python train.py --num_hidden_layers=20 --hidden_size=512 --n_experts=4 --experts_per_token=1 --d_expert=1536 --d_shared_expert=0 --hidden_act="gelu" --moe_layers=[0, 1, 2, 3, 4, 5, 6, 7, 8, 9, 10, 11, 12, 13, 14, 15, 16, 17, 18, 19] --router_score="sigmoid" --normalize_top_k=false --routed_scale=2.0 --balance_loss=0.000104 --balance_bias=true --init_std_router=0.00946 --lr_router=0.000474 --num_attention_heads=4 --num_key_value_heads=4 --head_dim=128 --vocab_size=36976 --norm="layernorm" --norm_place="pre" --norm_eps=1e-06 --positions="alibi" --qk_norm=false --attn_scale=0.0884 --tie_word_embeddings=true --parallel_block=false --init="normal" --init_std_qkv=0.023 --init_std_o=0.0 --init_std_up=0.023 --init_std_down=0.0 --optimizer="soap_variant" --learning_rate=0.00315 --lr_mult_qkv=0.7 --beta1=0.95 --beta2=0.98 --lr_head=0.00399 --max_grad_norm=1.0 --warmup_steps=200 --schedule="wsd" --decay_fraction=0.756 --decay_shape="cos" --final_lr_fraction=0.05 --batch_tokens=65536 --max_seq_len=1024 --doc_mask=false --z_loss=1e-05 --train_tokens=398700000 --max_steps=6084 --dataset="wikipedia_en"
Below are experts of layer 2 (counted from 0) of a mixture-of-experts language model. Rows are named router (the router's row for the expert), up (a neuron's input weights, with its number), down (a neuron's output weights, with its number) and show model dimensions 192-255. Each number is 500 + 25 x the weight over its row's rms, rounded and kept within 0 to 999. Numbers have three digits each.
Before each expert's rows: "gets" lists some tokens that make up at least twice as much of what it gets as of all text. This comes from a sample of Wikipedia text that the model never trained on. Tokens count by the router's weight.

# expert 3
gets: " of", " the", "'s", " States", " York", "s"
router:468526522462488501517516496483508514499500495487504465530502501450516507503495538527487511477505481501520463496464500499478497514499470517487504504448492452461474506511478493493481536515489468
up0:511521473511491477507528465455552485550478520517492519506490512513474519506508503460549486493487532499518527509478501488489498512552483483548488577511468499494527526515511464483522449511495487
down0:537494463457524498490499523512505507488476466504475480493487475479487543502426544519575517528520498507483510491469455553484517453487477512531500550521440517471528478490475531465506501531444508
up1:499516549486497494449479523471508483498496471482476522521537504480551498491493499500548498520540527498493491555520499515486530494488454496479539490506500472431548464472498489512524538528535494
down1:521451517500514441532482492476502500467489470483454538486499523491474515517490454510505529528484509480481498508545480485507464529501485492464518504447465498465479477520480487490491500476476506
up2:499524514571474486457548482538521490507479502487510481512460448504493484521449478457479460532479507510480496484525515470437498522494503529527492508546523479514471520550458506487507480537527495
down2:513498488492529484513504462503539514484487472479489472523511511491460514535497501450508501484533528494515558522495514532472456473487521511527521502513530487474481504520474501498466493479490507
up3:481501484506455496559515484495457507495514517508510488528520524501489492470457522472520494521442498526523543507470504523501485512528508508533512520473503471517526495524523543478479544517509481
down3:502469530497475473518486499501506469510473525460501526485545494470461491503466486452514520491504506503523484544529509445529538564535491492544457505481479507527519508482484501534509464520506544
up4:532535533533492499480514483508458498498519450503495467512513483524538496486493501537500524512485471509531489477491498521511492471522486494508539486511475523540503471474520504526491504517490469
down4:504520438485487482495510479515492513486518514513524518490511499488537528495511490538519510481514445502525450466504478527470491506517484503491514470521489513462468474491492525527532473495520525
up5:483456505525466510537460497499485543511499512493482487492489529458491493440529468490490512522517495481512488536533480472494516497468497497484482503521497445470499547508464502474518501484489520
down5:489484514504485539450492450508549454517494541487535493491520492506457508477492462526542464462477501506522496514524504522492454486526526487491530510474538557465524440489490504529542468490555462
up6:485541483514484516514530456507512485456490446444526507467540567466498511554482476509494474519488486481491441527476525495536479513501495496517499477523494461499470501501489536477481467487524493
down6:515528543521513483517491530495524521462490531491485546488477518512497511511519470480486497495476517505492510507489479531494551528477507514507473489488527511498486530500476448464518499468461463
up7:489495468539494488495493521487513530484492507531484503543530495493500484532514499501530539474502502471504511514527459559514505512487489507440493523463524533489461468452514525494489543504492528
down7:478478528500482500436484502513495487535480545538512483492486512524530515526489537530494466522476523492445496439455514492486501501518514503480475489532469471496513503475547469529510502537512500
up8:539515472497503474510512513525500502470439433528500468543475523497493521469527493494461514515501521524504541519487567510474494497470438497476497491497504487515552522515548465498547531537483528
down8:491495480533494533534508507485467495511478496534487505506438490508519476519503521490514522499511504525484472541494466456492446508448519528541475519481489481520505542545502506481477482505466537
up9:467460512473492494499444473474495499516482502547482493497482548467473540485536499491494486475490498517488479520495519523537495537486486472477543505469491484512483484434486489482481499535492469
down9:482477503508475503450495480431484480463511499495465450513568458493474528479502504506520501504475467457497512505471501493519557492501520463517533500489524520511546503534505545466478500496520497
up10:499493495499513472503503513506499486508523519449519475494496474494476497494456490563456531475504473519502503505476528490491515540513486539469518496492523482511504513505507482530501491504509499
down10:556504512487460514500509509512518512486490531492482503507539473524495491531532518508496544482497522490496479542503504500505504511516477446442538490499490520511555540467498490489492468508493492
up11:515466463488494503528516498531458504497516465500520471470515499482514495544493486517489492468473491550517486506527504518479501435527483492544464486539493502489536537520485500505514535490511499
down11:512494488527477503525541527477468493516483549505537538497565479479468475505509476523482471483463478495530424487460518486512532481501535496511528511536513514528534508503504515475520517453495509
up12:536515491494484502511496485492497454510492511525493512491457541491479542468500536465485516527473529504501450504514489497516489471504491503434507513466518498475460525506431551477466518465502465
down12:496486534521532501520521508501488511512515516540512491510446472475508529484500491491545476466491528537472498479466485484474513483489491509496467469539558487494461501495527473480480504518509509
up13:513530526486507447513473494554488499512506478500504477493505462527483469551417501470521542462511480517511490477517518534482536492491493453505517491497481477484491436515501445511480492513466498
down13:540513460481489484467498479460416498519498498512515505508526504483514462524493508484466548499505533547508516456498525527519518501508519480473497471495514500493578508488532526506516470527502507
up14:520481507471478451460451502513491509512519522532497552478537489493495503510494458469487460497500484491502473468460527534539499474495504517492440472477484484515468498488456532478505482504532519
down14:529526485471530509513492507484474499472553483540511493510525502494518539525521513466517503509482541492539524440476508445472494508495529503528497494495540501485479488515493453499501491504513523
up15:489499484533486521528516491514492469482505468498477531454487472446464502524525517503510477492502496541495523499513505491517515465498495482515491505448491533493525479498548463527469493472524508
down15:518475517504482522479497514476546484502477516478536488495509481512481515490509521484543459480461485516504519528437519459443458496504539449470506485496497485466473447521505547491463452506535505
up16:518487494503453505492484545557457502499522511475550512479462471533499458514511502490520514526490491499455510529476500534509530500534481500473462524499469446522499554502512506482484517496482469
down16:566501502500460489469514486499513442462526472549510470490512538474509465495504502494509489504491514558503497504461528487446527509517462471495518480505513493520536520509464473492491481480513479
up17:496478474480472510484498544520491456512525515500494455513502487517492510458559498473525535489485501503521447494526486484521497482489468453492523474493515524526470468500536506490506488457521517
down17:500517525494500508538489510517474529560456475538511484473510563539489476491501465511499512470494509534496465439513545478488482469503509509464544523517554499487480520502531470561494516483515559
up18:473474500476455515474483480499527526491499482509503535490505480483453573492536514531496520527504502535521513475470518460487534528508495494503487536491503496457481497540543507509404532485476501
down18:509527551493506518490535492472462460511536504503528510492493501484474505489514515514517481491516520543501515518523527545471475448531450505489509512497518513471536484465459518504520497505489547
up19:463463505476507531505486489492431478519495473514433511517495484482510522474483476499478503511510447505502506534484492493518516491457493461509463538513482461494526497536485468515472488505488509
down19:486468504476495496478520455449482534545541488521478530507494504524522501499488547514490504479472497488512459520474509537517548490516482524528477519504508520563528535487511541516495514503511491
up20:471518508517543510480582511489501517519532536510485529460469474516514511492510522494475547533505487485452495508506471509543509552494463506498503466490486440505489522511450541526477497498482506
down20:518484509471560536510507524496546475489507489492507496449492481442503523500462476497455514527536501499472518551534468526459518550459523524492511495522507507488533504504524468515498510506466508
up21:507507513490570526463498545448490498542493501480482490471501516491494503479507502471497506521473502529506506492518502511502487531538463509472501495521526458493542502499561481513510514539512496
down21:545500531522482474471480509522468503473503483497503479449478510460535503545482477542473501504492509472469505522516466488505459506529536479511487479458482482523527485515507487493499513481479504
up22:465531518476520509498469513515460514498540470509504525507471445470505528496494538518516496527511513509553486496509494508503476519528515503515484471506490474505483534472483448531495564520520497
down22:518470498509510492515513546515510465499511494460461489478487515481486496511496459502505487501493453476519503485533468492475511504519454537456496500460548529502489507496502490480469484493529468
up23:483455505500436485503516477474526494466499486490488450536458490531476524532529520560495485512503508519493538476585464482474519512467488497466496504486518473481529516512535477499481530505484494
down23:537520530456511507493465480538494481514450521497535488484500493500474517531491492506498484486532522480525500413481488507544520521523499524505506479497497529489486499461518522542569486501461493

# expert 0
gets: " \"", " The", "N", "The", " He", " A"
router:488511459501495525511528460509525463451502521491549506499464487516527472533538487503513534481494512517493518518476505467481554481480517533464528546501451513474480451536503532578538494521481479
up0:517516521525522521495538475503494519455527469481510498528503488489493494491485495517517461515527462522506534525495504469530494515486484478506491498487548506459512470528489528447509498456508543
down0:485517493555552496542565467480507485493495507509476555563475487502495486496520508506515498494517482507483516489462548506469504517498485463487515491508517470491495467519517483506496486483491465
up1:451480490548523473542527496454485504561456490465496492496454487521500472494515502522485480495505496532494454489485514498490557522515510496487521477525477572488483439466476507464487482477501479
down1:494466493564526491449443481534446505555475507482472488523481501496525483496496506525478511491484494529524437512528448489515499539478534481483545481525516514483530514487476504483519474487501497
up2:514515472507498525487545492534536519518477482514465488490510520547492500483540497487497451507501523499529484571474529505495535529535497446521504505447500512503542528471498478471520479522516500
down2:446469503497503511483498537496495485504500500491487530512557471529471454502520499449522568492470517488499538501504505487518538485517537475514533472507491503509508462522517513509514470526502478
up3:496517511531461525539503462521497525491511550480457489480511497493506519490493511476505468568511488523503524500488498518500549491507531455487529506484476438491493504537451525507506495484530487
down3:526506504480512513500507477459460478479547498503466476474536499471495537543521493475534521506524482507517512475492540468512487523563504541451512468523549526504495523483468481519512503524503465
up4:497455501475446463498491467508486483539494461502429536521496505508550475501471500506476468474558526498518501497533506481453568472489491503479557453512517500492559504534543456522498533486519489
down4:504476504505439485478524511495502491472473537515508513477488455506543496526517514509444493502532553512465492542521489486466511492471521464510492478519504510468485497514497480532489516503478529
up5:500513453498495515496498514529512469494442507509533503514465496488510454494477530494499484536494500495532528494452506458526476515529523505566539521499486480455480523496513502512511539489481514
down5:514526514477500514566487547478499481524479495511484476489449475526497537447532507487553496576499504510502489494463539494503538493465506511527511479512484502493509516473516584515516491499499484
up6:529478520475516487546476507511458502510499496521533516508527528493555521514494533538504472534490509479494488508482548524457480504509505517508505483488480541520479518483499541473483503493503530
down6:516488493504495526500457535513473480497475456500513486462491463448520526497487443466507501519528522510496469493515524513468506535465503506527481540497535478468519488463527488512466523511478451
up7:494479515510517516514509537540488518481540512493516491494463507491523467524501464503471512498507509499501521503451491498468466472490482524493516478474505497501507492473517451497557494486514478
down7:533518501508537485486505478524481505533504502498515504514468502449497491480556516501485515448493495505505508450474543513513477498536501497487478498477507535463498506523444478494508503476509480
up8:487501571459511521503498499475502511465507461521493497462501517477529495505489518539510502497499481500512492489511491519525513552535505510509484495519500479509512481525501512505500518497497482
down8:459547535484420481517477468505539488510468498506457571501484471519522495481524498528522539553481464501496522535504503497472480493472512526514505526532505507467431531494548530506469524465509496
up9:485501528517472498515531500475488460547512471497488489454505538506515496472463495526515499499548472506465505489550442539500493498534492512505505510447527504492497509505505518455531518527457504
down9:505533522515530515494528509519497502505498519467537492508506463506488437547506484503472497510435519488479488507466509446477522505483520515518515492467466517522500535478494465516516516491504492
up10:494474530518511495504482536480502517494519563517507500515495496490498493532533517503534487495473482512485481480492523515475551491469471486478498520512478523442509509532503521538531486552512480
down10:533508490525502519514481498489506498491462484505511475518539492523509461498513502478478527491490519455444462496471488473555493509475508484494510514520533572532509499506529543504471468561511503
up11:472491501500449471503495486479513546512522552500503499507506460537503523486491508470505524534522499507462470462499516520454502521498509508475487544449536537518485476558501455541469482502530503
down11:499478524532517493509491527496487525479493505482518510488440509487475478532512513487507543504546478460518531478460483479514525511494489525541507461495511533461516501518520525479501489513522493
up12:492489533522474512501520466505522500498485503466524556506471494541482487479525476517505491528516430552499484475543490508486494509491524492490481546461500528491464485492482524533525525500480469
down12:478498535520489424506510502500543490482492511499512455490535454491537469497465521469560508511505437507463491501513522500509534533547523478487499513519463583546517501483497482477526492460507508
up13:506517508511487478518501527512549524467492487461512491519474475513534466512519517474472444467525506504502480508485480474476472499479527529477507507478541480491482469547502485511546504469490513
down13:505519499476506537505501497523517507511476495478519485532479540476541504522521505469522463510541484414504501513472474436501512507446484488507497510478537495490508466527498531476515499502456486
up14:476478513562458494512513484519500445486486553518460498500511517509510502483506479529509505526553460516488529522498488533462506494523507485490525528475471522487478490517495498527499495494499515
down14:503501478491493495477488453516462441488466516469473505485503500520562503515438494492471518522503510547479536477518470468475477484462527489494524493482504497518488516517499478527506513492476542
up15:529549490473492533482536525502506495542481475531461497485515484546525519513460468499503518517482516472519543513473473474500541535481479469500493497481525516491488455498487521549481483474475488
down15:516564510496531489507485526483475486519507508517464479484482441442538479490485526499490506491492491509528493479487567488463494513453547444549480538464479506476533546500482466531491449502521455
up16:537477475429516516495502526449480472525511499471490541489496495564538461516495526477498545512467496503478444539494515505510491438507476452530555493547536485497505469498512520529490462459510495
down16:468497485511499539485492503511495501521538501492526505490469528489484474534460504577506484503501497517546483476515446514502464545481484509501505500513518507474488521513468490535453519482478476
up17:485515544532498522527497516522489501517536514537497555473480523486490457471486487504534528505510482508470535536498529496511495518532487472506491547511540472509478502462446480496532491509509504
down17:508555498529473485503520465486506503491454501507465461512525505463488505506458506484471478459517489460496482524508516483486475521480515506482524545509488481493493519495506481499488475498476525
up18:511474479496501521537508517501499535485509535503523490515520534527508507479466462505534555514513505504512486443555498489477501455504500505494491530572448413510509494530534497510487516529517498
down18:488503484508500538507501543500452523521509498507484448556484496500520487513547467465514493491520532517476494483497535487481554491483527485511495514543486492493507448501446492532528530530512536
up19:467504471491534488507529537496501552513485507494533517490512481524503460577472526475474483491470525483487504488515526471517454460523452539534543522505483490486550481524505490513465493503539492
down19:482459508484535517445505511496520448501469538513496489481468486513493530562486508495510481547512479490556505484492515540506501516513501512491473509515514540468477491497482499498489524516503481
up20:485516519493498510525539481510471454512480502508492542524499466491495474532512473505470497453478527501480510517502500543531485523484516509474489465494519540489487507508500499472476498518493500
down20:480472496485488480491489502500454533522456487550529512533515528530542529453514477467481519472490506467477523503470512501495520536527528496490532529523491468502491478494515513517503474547499513
up21:499470497498495475477493506476522507499550472499520460506554508521495471484538488502520507471475481495509499524518462479495501472474474494460494512483522493477476505514506553512570510552460481
down21:505483491515500516510497540493464527521495478445512513496483504505475464490475509488527498502480509541478447500517518496524488493526555532493500484540526502522472503495521490515473485516526543
up22:512512504537491490478512470498455560451532522497529508537452511474473488506502517497493531525534520507498494485537493475520491519478512489455520527504500478479460436497518479484525517487480524
down22:515553487498507450467515483491535514471507511494471530506497540511451487508526524503436532497507490466494539502508460507477515499477491475486507492498489472530453538587503509483496517513483439
up23:524468528469483508504512492507478486507501515534483512522475490513496497500491505475513466508518467508513491517485489495490484500501483477553543508505494502508527493516526486496525499505496529
down23:495549504549524469483478516508517508515500517509520480495482517491503452502473488505526538471494545436531521520491453474503504498526506521470451529494515487534527485520478451519466519489522498

# expert 2
gets: " to", " with", " was", " also", " is", " for"
router:485477502496496494508514484453549486489532497517508479501487494525510495576501529522467502502479520511534504501481529500527493453501524519509497477507465465498486434546475521550538490539500485
up0:524464502484448518461522474499503454528504514514517509510482535480530505481484465490530499497509525526505548487496499485505492512560513514519509512483501474532470519488496467474498482526473496
down0:495462476489490550494503524506507481536482482479519488499494463515490494490460470507519529511532472530504500485501491498468528480515533491499479473511482508543494497480535481529491487506501497
up1:472508518505507517552557477514472493494508476458501506541509522470535488462491576455470487522503483521517448511493508540472501547508492514505522505464548497481514481495496482548534472508486479
down1:518533508483535478483504495485508474479455462546493513506511514519469533475544474479509492546503513502487511513485503513449470495449531536476500499460483462492489445499508502503462509473541443
up2:516485522536478500495542506471530478454507507471482511513532515473446555477463513503524509552481494497561521477541465523489550483526501500515492486494496543449521523551519466506556511495471501
down2:539526488495545516509487503507486501551501530505505445532550511474507472476509479500526502469523509478498488482547523507488435526453455494504526532488453497504462523460493482536493486536478480
up3:490483451497513530530513487531483518478504483508531485576476486505494459465499504510519477508499495519481516520496539467464498511504579462529530501472501461481557495532482449460461484528523470
down3:459476488505492499486457454531518507533481535482509516498507525512486505523518509486517478465522505494440486491468457499450503509495500487468487508518540478500463530486520475502521493537473470
up4:498523509514488493524512480534481484537459508525546533499483474497496488501530520492500490541511509456487485513525507510458479504518520521519497545505538461506521487509519535484520471469546532
down4:501488509508528500488500496477535524489466484516461485498454491523503507500527492488488515486487575473487464471471515496480497453500484553486483475492491485487474462509501456519462491536480530
up5:505481490545530488514485556508507514525482517518468506471514494436488508462498479501515493498456466490491513485520497526504527492525500513484534467483524502487478507503480466472493481496533453
down5:480488506487530542491497483519506490464465531445486529504493509500506553533463480530499489496482523486533503524481478490514497518496504519497531541504485528527520545482492521516513494514485524
up6:482503473480508495482539543476495524492535514473521513498529497555460532526484491473523492510519509497535549475493491495493519514526501479506484453515504549495506495513494537513519501523480518
down6:507510483501485516523486541502520523483466444496465457478517502526540489455490505529477500480526507471503430494507520504555471511491496484485496491485476496476484514514490484509500511543503476
up7:494468536491482503500480496497495468518550532469511546498471487497518476508525495517445516529493514476525518498458528522522484522498476492529456501480528479490489509542496534479500456498503501
down7:511546502501526477568491531468535503482524471449497551530483517521493528540443490475548479538531496509499479498440509496515467505466500542502484518528513505513520532484567472468504484546456497
up8:466526516481489468537538473513517475510502477505530484500465479486472505558510511491570506479447516508532543503456519508500495508517476471491516558537485509502468451475512499490474467536504465
down8:536494500492494531529522456482456514494518481517466508494512476461489515497530513489536514495504508530497519484534461524490525544503489495536493493513519506500532513493461488487517515434505492
up9:457532511505507482582529453497493511567448496457529463502512484534512513508510480497516482444537491479511494493510522497524521513537526479495500459512461527511524470490506502519510473501448506
down9:502490503458518503523503516508473527580488488478495509497477542505491505515489468487497518468525532500500481511528516478485463495532490496516490522466502533523499548470503465503488481515532487
up10:536431501534561530524496495515522502521507484494455514494478521513463485500526508490539503519469501530495490561521505514486454475516490513471480487463502450436503485496537472525532501492482489
down10:499510499487508534468531532507484518521528566511486478553483487468443540514497460529470486488525517496516495512509522468523535466520471461529497518510485501487551489548502489489541486486509446
up11:510498483552508477508536464523489464467488509461530471492505427475509487499495472497458487494510485534483477504497469497528517453497489498472555521470484512552501499535499470510489496516477523
down11:470468469469552470520498495509504486508526517518536522478508521459520533480485456529504531498538487515494473477480551535505484477494524495507519516518466498487492440455507497514520509465504575
up12:515539492486499523466537487525490505491508514456488492482501452453515508499461508505506517508538503464488472535526492482477452475517478515513528506542487505496494457518504525494483532546487506
down12:494488509490509468473513503498521491541505511510490473517514529560468479529490507501469530472518474526504515536542522489463532491486505491441516525498505510500472503468530468489513491521484512
up13:508481496519485502542477506489545497480517485481522474510493492529491553523488487475458519528508507451508523494465506502495492488506466517477515515510496507507510483486464507500568495523495531
down13:560495514536528493509511481573494496484517496517530528496524534519497518496551522507498506498471495484542488553502513522488515562480479540518494500510513486485470504502470522496488530457477513
up14:520463474492492494513516490503497501493528460480490472473449508489490540495448455493474510527489493491512526487454488556501502489482500508511480494471518503519493491568529488488475518514508492
down14:473490512499474516509550501495452459518498465483454517482438485498502507485472526550434490498505513479475508476477520502513434513531505526464479524525448496533465518442488520573495515482431525
up15:502467479446543561530466485496512534501506491489490476484517460535473512472490507467512520503553534476501479497442532492465510493479510501485539508485511539499536499510503492499495498484467501
down15:482493513477505509517528472531545474498502524490555506501445496480505492536526530460442483498491522501489496494532534463499478486435510511546509505493522462486498446517505505476515503486532494
up16:542501458522495561456492534515499545501536509515474498460466477448471500510502487542500476460532536499511512459509517517507556507467504484490473491510462499479480513542524460490512532514475518
down16:519477483551520535480474472507497437520508554457485475454542512502533481512497531466533475472513470510507462496495514505502551498532437494498437513502511492504476461491522448508571538484492530
up17:516547510478483471529512506474505527509527487473520475527487472503496488524489490503504560531506471498464518452520508487495479494472448524500516518512417510506517458497500476499498517491504500
down17:514459488546462418522507540490502477509500552530503433481496453496518526513481522531540543553523482533464496462547503521531483479442499520503527428478493500532504440541521483468458493502507514
up18:485481514472525470467457496535484471529495500523480532516503501535484483505508467463489494509519511505464517477479499506468579551534473537509494519524471514507506483511505546477499520527520508
down18:464494504532500453484512517495517525458481475501477478501533466502492504518500462523469503491484482500493513478447470508480560542491540507443521587503497535507476505493538473514521505479541498
up19:500502498485521529494498505487527504522509448523511502542510496480537520490464465490429492539515464509504506481448537507513476436479492516520510497506495510461513515505502492470511503479475473
down19:511473491513436500512465506494512479512496499486499460487507494508491488513460509516512509519518488460540515493448559498484498476518539497479508478521490508498535521476516499495500516522454493
up20:528462534446487534502431485481480511482493476499507512500485527516508483516534532486471473529452476501475502482492497493510521512505506495471498524511534506486518535501485512502493519499481488
down20:483489538427529524475499493508525452476477486528487533508498492505517534498526533482497477507514526484530475477531503521531499491489538459512495550484441521532511475498497533470547483503505508
up21:510512493491459528486504513507515484444477503500486501499544524551479503486471474482508507504472510501517496461459505494502536517485502509527515555490503463450479517516506507503503521498498510
down21:515484532462529515477513503533480533525524452524494461478519516554520520462519505488487526498510490517512505498460474477471541520529467504506497486512495493491498475485464505528517504491456502
up22:507525510515472499536458531480498534507498471484515480459523477492478479475509470493493471516509530481458518504503504497457487515501493484498502537497515471535486503536490503494551512512526561
down22:454498509510484479520493505492488431484450494537506488522494472461475539453484475508522501498519491519520454502503508512522502466515494504454510464510515493478487486527534527473489486496490533
up23:477548476518523498533524527500526555501485453496498490516534474486482490559483467534481506524474514495416472506505546464522492476537495450497499560489474521517537481488515505520526492485496477
down23:535504492531462501511467486466510510497498522499500535528543495555496441472470501487487518539507535474505511489490501536466490508529457487542512495514513554495494525479522503510498482476493470

# expert 1
gets: ".", " |", ")", ",", ";", "\""
router:483505488482522499482548485500537481447497476518524496502471479515505481510505531508487526502498533521518480513458502502518506501496517533474553539486468501511469472503513535500510533510506466
up0:459512517513507512496540484548438521491532504494470475532498485506504501493533541484479456509469489463512470482472491507518505499532501478489527477502501458487524509536469514502531504513460506
down0:490447466554507449497456483552507494497492502500535517474500476520488463533507491512471513482495517470488482534517495523483448517502506517495541474530542474450469529511531503508495464496516486
up1:486517474514501530487465487507500489542463493444518531519505497508497506509456504510496530476484496556533498448520470562539515495505484558533450482520553472482465497492463500517519509506490462
down1:525488502468499483475464506533493476517464493506506483474477517472490455498473506527485522464512514541500494472506494511494470524524519503473488458523510496509475513537492476501501494475470449
up2:485530487535505463532503521478536508534495526508476474502527475512520497468485503530471490407472501461489550501503462501507494511490457543493496511495474506487482505485471479509506501494501474
down2:529516528489496539445483443545486461494510511480520515516475526490543513523500483536460464539446536488502499503514523450485506513468469506510529483507531518460478483465499493463509478533482486
up3:504469522483486539474491487491550523504468491469511498479491532539513487497459516494504521523512528491521465456484479505495510508489455491475450503485499517480474501525540491480542505487524459
down3:481481499454494448496517519483489519504508490573489533522533510475511482517493523540452464527507514501477489474489467482525481460477519504509499430530495489518499535490468513502497460519499522
up4:462531528532505525451524497488534502497488507509521511501513502515496474457495508513493464471522496471496467555510503494513537550485433496491492468475477468473474486520506524499476545499519525
down4:512519504504496499535542497477556509515488528517517489487456463480501466513516481524496513506513535492537506519492487519520513527512478502480495501496473507480503466529541536547467464456517525
up5:488466447485497494484492514495495486528542514511513475478490525487479522474500516461468491563531545511531485545501489500490518561471510459478486499493485502544511529517539550483507475473520509
down5:476468483459468429528488473531525502474505509503458539528525478486476544466499514509533475503526486461482509507469492488516500526489514470478573477481482557460508472499483507476512464496498501
up6:488451505488526463472497533520518523488556510487489493529483459530492474477491435494500476482513481499547505503514508509524558539472525498507523508489445512451501484482443523506449505535491493
down6:484470522526507520491475489487513539538492472534489463462545508512467509522456509518546491478490492480498485525484463501464469493510486500492497476512483488442546545558528513533529503510527511
up7:468473526472503520501509510527514510510533524482523509501456461486451488517491474491513505468458523482527522492519537449493491507495511504427470495471516480518450462548479501514456533507500498
down7:552500493522445519492484526513492524512498496517476506474525517508530543486566488465493521526536487483484504499506465516512488496499503512498502544517507529525453491455526538485539517523480513
up8:525473482479501457510505500489528474499494513471512537523499485517476485522460505490494494487503528528476486515460516512504499561512505508467498534476473512499525462559505496470478536494488525
down8:476466473476445472471486479504490493520476502535505473512477490535491528489521487476533515556509476541492528539510521492466500519506481505509571520515501492479488504515519479525543484529531508
up9:496479508533471480503533491490517493511466457516541468465476483512513511501463485490492480522521494456467539516461467500444517489511529526485474500510529473455479525515475498450521479539506507
down9:511513509488489459506541513521509483521520472479487473504529467529520536476535504519514501466511505495500496508450503501479531534478500467487530483495516494448500493499473500503503511471508480
up10:466502511513513538509515490480520511508516527492505429520489513519458492528484493493484526521482525474520494507484445531506520526472458471521500541497515483499532535539519480482475489488488539
down10:520507498486523535517497521507512489516510485472485556558512490478442549516507475505476521515533511497488482499475520450523491470503507481476513467497534531517490488501514515499441499471507501
up11:501483500485458492503546517492448488572501440507505494452491534492510435532523490510506468536531483474505515506484516478533525471518507547460476509481501485461498498500495507513531504482501480
down11:477463505493484480521535543437491506509452469456494449484514466512523467519526474496532492511514513483532481506488472459534502476534454503495516540528467506458465507500484489498513534459489489
up12:508482545453537519473481523499510507458507443483536486496516519522479500494541515474515537499469511509487512513503477563443527480507461475532529501527507512519490450500482509518522502490487489
down12:520501476516490477509516432507485507482483521537473504477534533542500513537496508450473480504533458507530470497489487520456542506489561502468548534477522498525488477482475525515512487564489507
up13:481485495458480514498493494545505477487501502472551437484489545472497495511535486492486501511504519500490510471519442514463460524541488481473504539516521461514492548555464469495517492511499440
down13:468512473496477517466507498467560459505467430468518514486525487516528500498473479511529508520509532525502495469485550503503550478515508457510516528508477513508497505513486513526539523456509498
up14:547479481493461505509520535542542492502513444536490482525462486527505497544498516501544513548522509461507518572506482545453503491482544526519472525501478496461512505518487477512502499516500508
down14:474481493554521508474509555502460501537492516449487490490509480515488498544572474506478497476488485520449508504510500458497478461498494470472533520538551506494466496492509475512517492528446546
up15:505512481450486527498477487500535477480511486555496468500479491542493483464485459509505529546507487477485511515505503502458484509479509531449494515531514480539511525504503516528527528518567523
down15:480435521557455480533501514485530492507477540497505527481446455487535541488495488532521485504449507491487505492512505470504467514478531495471495450492494457508455482500482517476472499503520535
up16:516514491508521486494506498468512538461494485519474541536517497509521472496528494499517482499449446521472512491542510493555478467450486502466532489486446501515494486501549485546489476486543509
down16:482460495518521506506491530544493469497494477463481502501510483528488479446498485484518498494525521520493523460452490483465495453519489507493479494487529520514472494479515480486505492506544501
up17:520528467518495475471518481496501517508504482518536476505516500492508514448476437466512493511504484497437504514509511542485557527471501488481519534465462491553458516490509528500462524487487478
down17:499466477490506536504497523493480468523516561530486499502466509484502475519512533490486557538509489496513537501490451498537539490487474500544506500506508513453516478505553521474473511439549506
up18:521514484569473494527465443498515514472505516504522507499493526529515482505517498534481472484447527510516523532477471528526478498480491492507483523520493530547495530495492502508530519474499512
down18:488501535457521520500544506507512517530540519510480535507537547529493526501508501541544489494534489548486517513502519526491479503472497520499493456530477498490470504503500505496484502469534511
up19:474480502483523531487513494473550507516492521451513476547546485472508487493524504481479509534478525495531460490461523496503506516485467460522527473513523469459508472499492535538504472485504461
down19:559486499482486496509515507476505502499510519494531511502460533481526482508455489468483419518522523505498463457475504524453483479447550475534521502498474514488492516543526452488505463532458504
up20:462531498484517485523495525462517479495520495479506477498490510523485513478506500477483475494465578544511498469518508479529542493517521490478482552522467535478495478508513494466534552478535444
down20:479551510491535480477530511497536539505516518518501482485488489512488499509469521509477462512462512512484504479503498529515502509515578484533485528482515509473513493546461438484504494511499479
up21:513516476491517509528498569485522475533498458488524513502484474497488488515570520507484533535509497478518508483497524480457526499504526521502508454498468501516501500511501456507534550503490470
down21:559504464465510476489523555453463495527517491532544491499481490461439490505503501478471505517510478511520487493486532470476521522489483495469495457517470453483462495486533453503495532466529495
up22:499482505494510509549517525509467482503505489503511524494524478491508487482485531472555481505484494501533491444544509512565532493495487467497433443494481508475495492527500499477466480553509477
down22:495493536523461455508486491478480449480501508522508452458486554512532443499489545529532516498501474496494491527486481545501468491524508478508498548500502528503500502525469493493471519488515516
up23:506483571518458540494543515500526504495462522479496472508533473542493479516483505509537501491460492486519538453446512489480458495521483502498413516537478484507479485468491497475449458515492517
down23:509485485561501504509484560500487506489521512532510475495529552476511506516539495489492473493487564464514530480512476478468502511509501477481541503539529514507502546465481522478536489488482495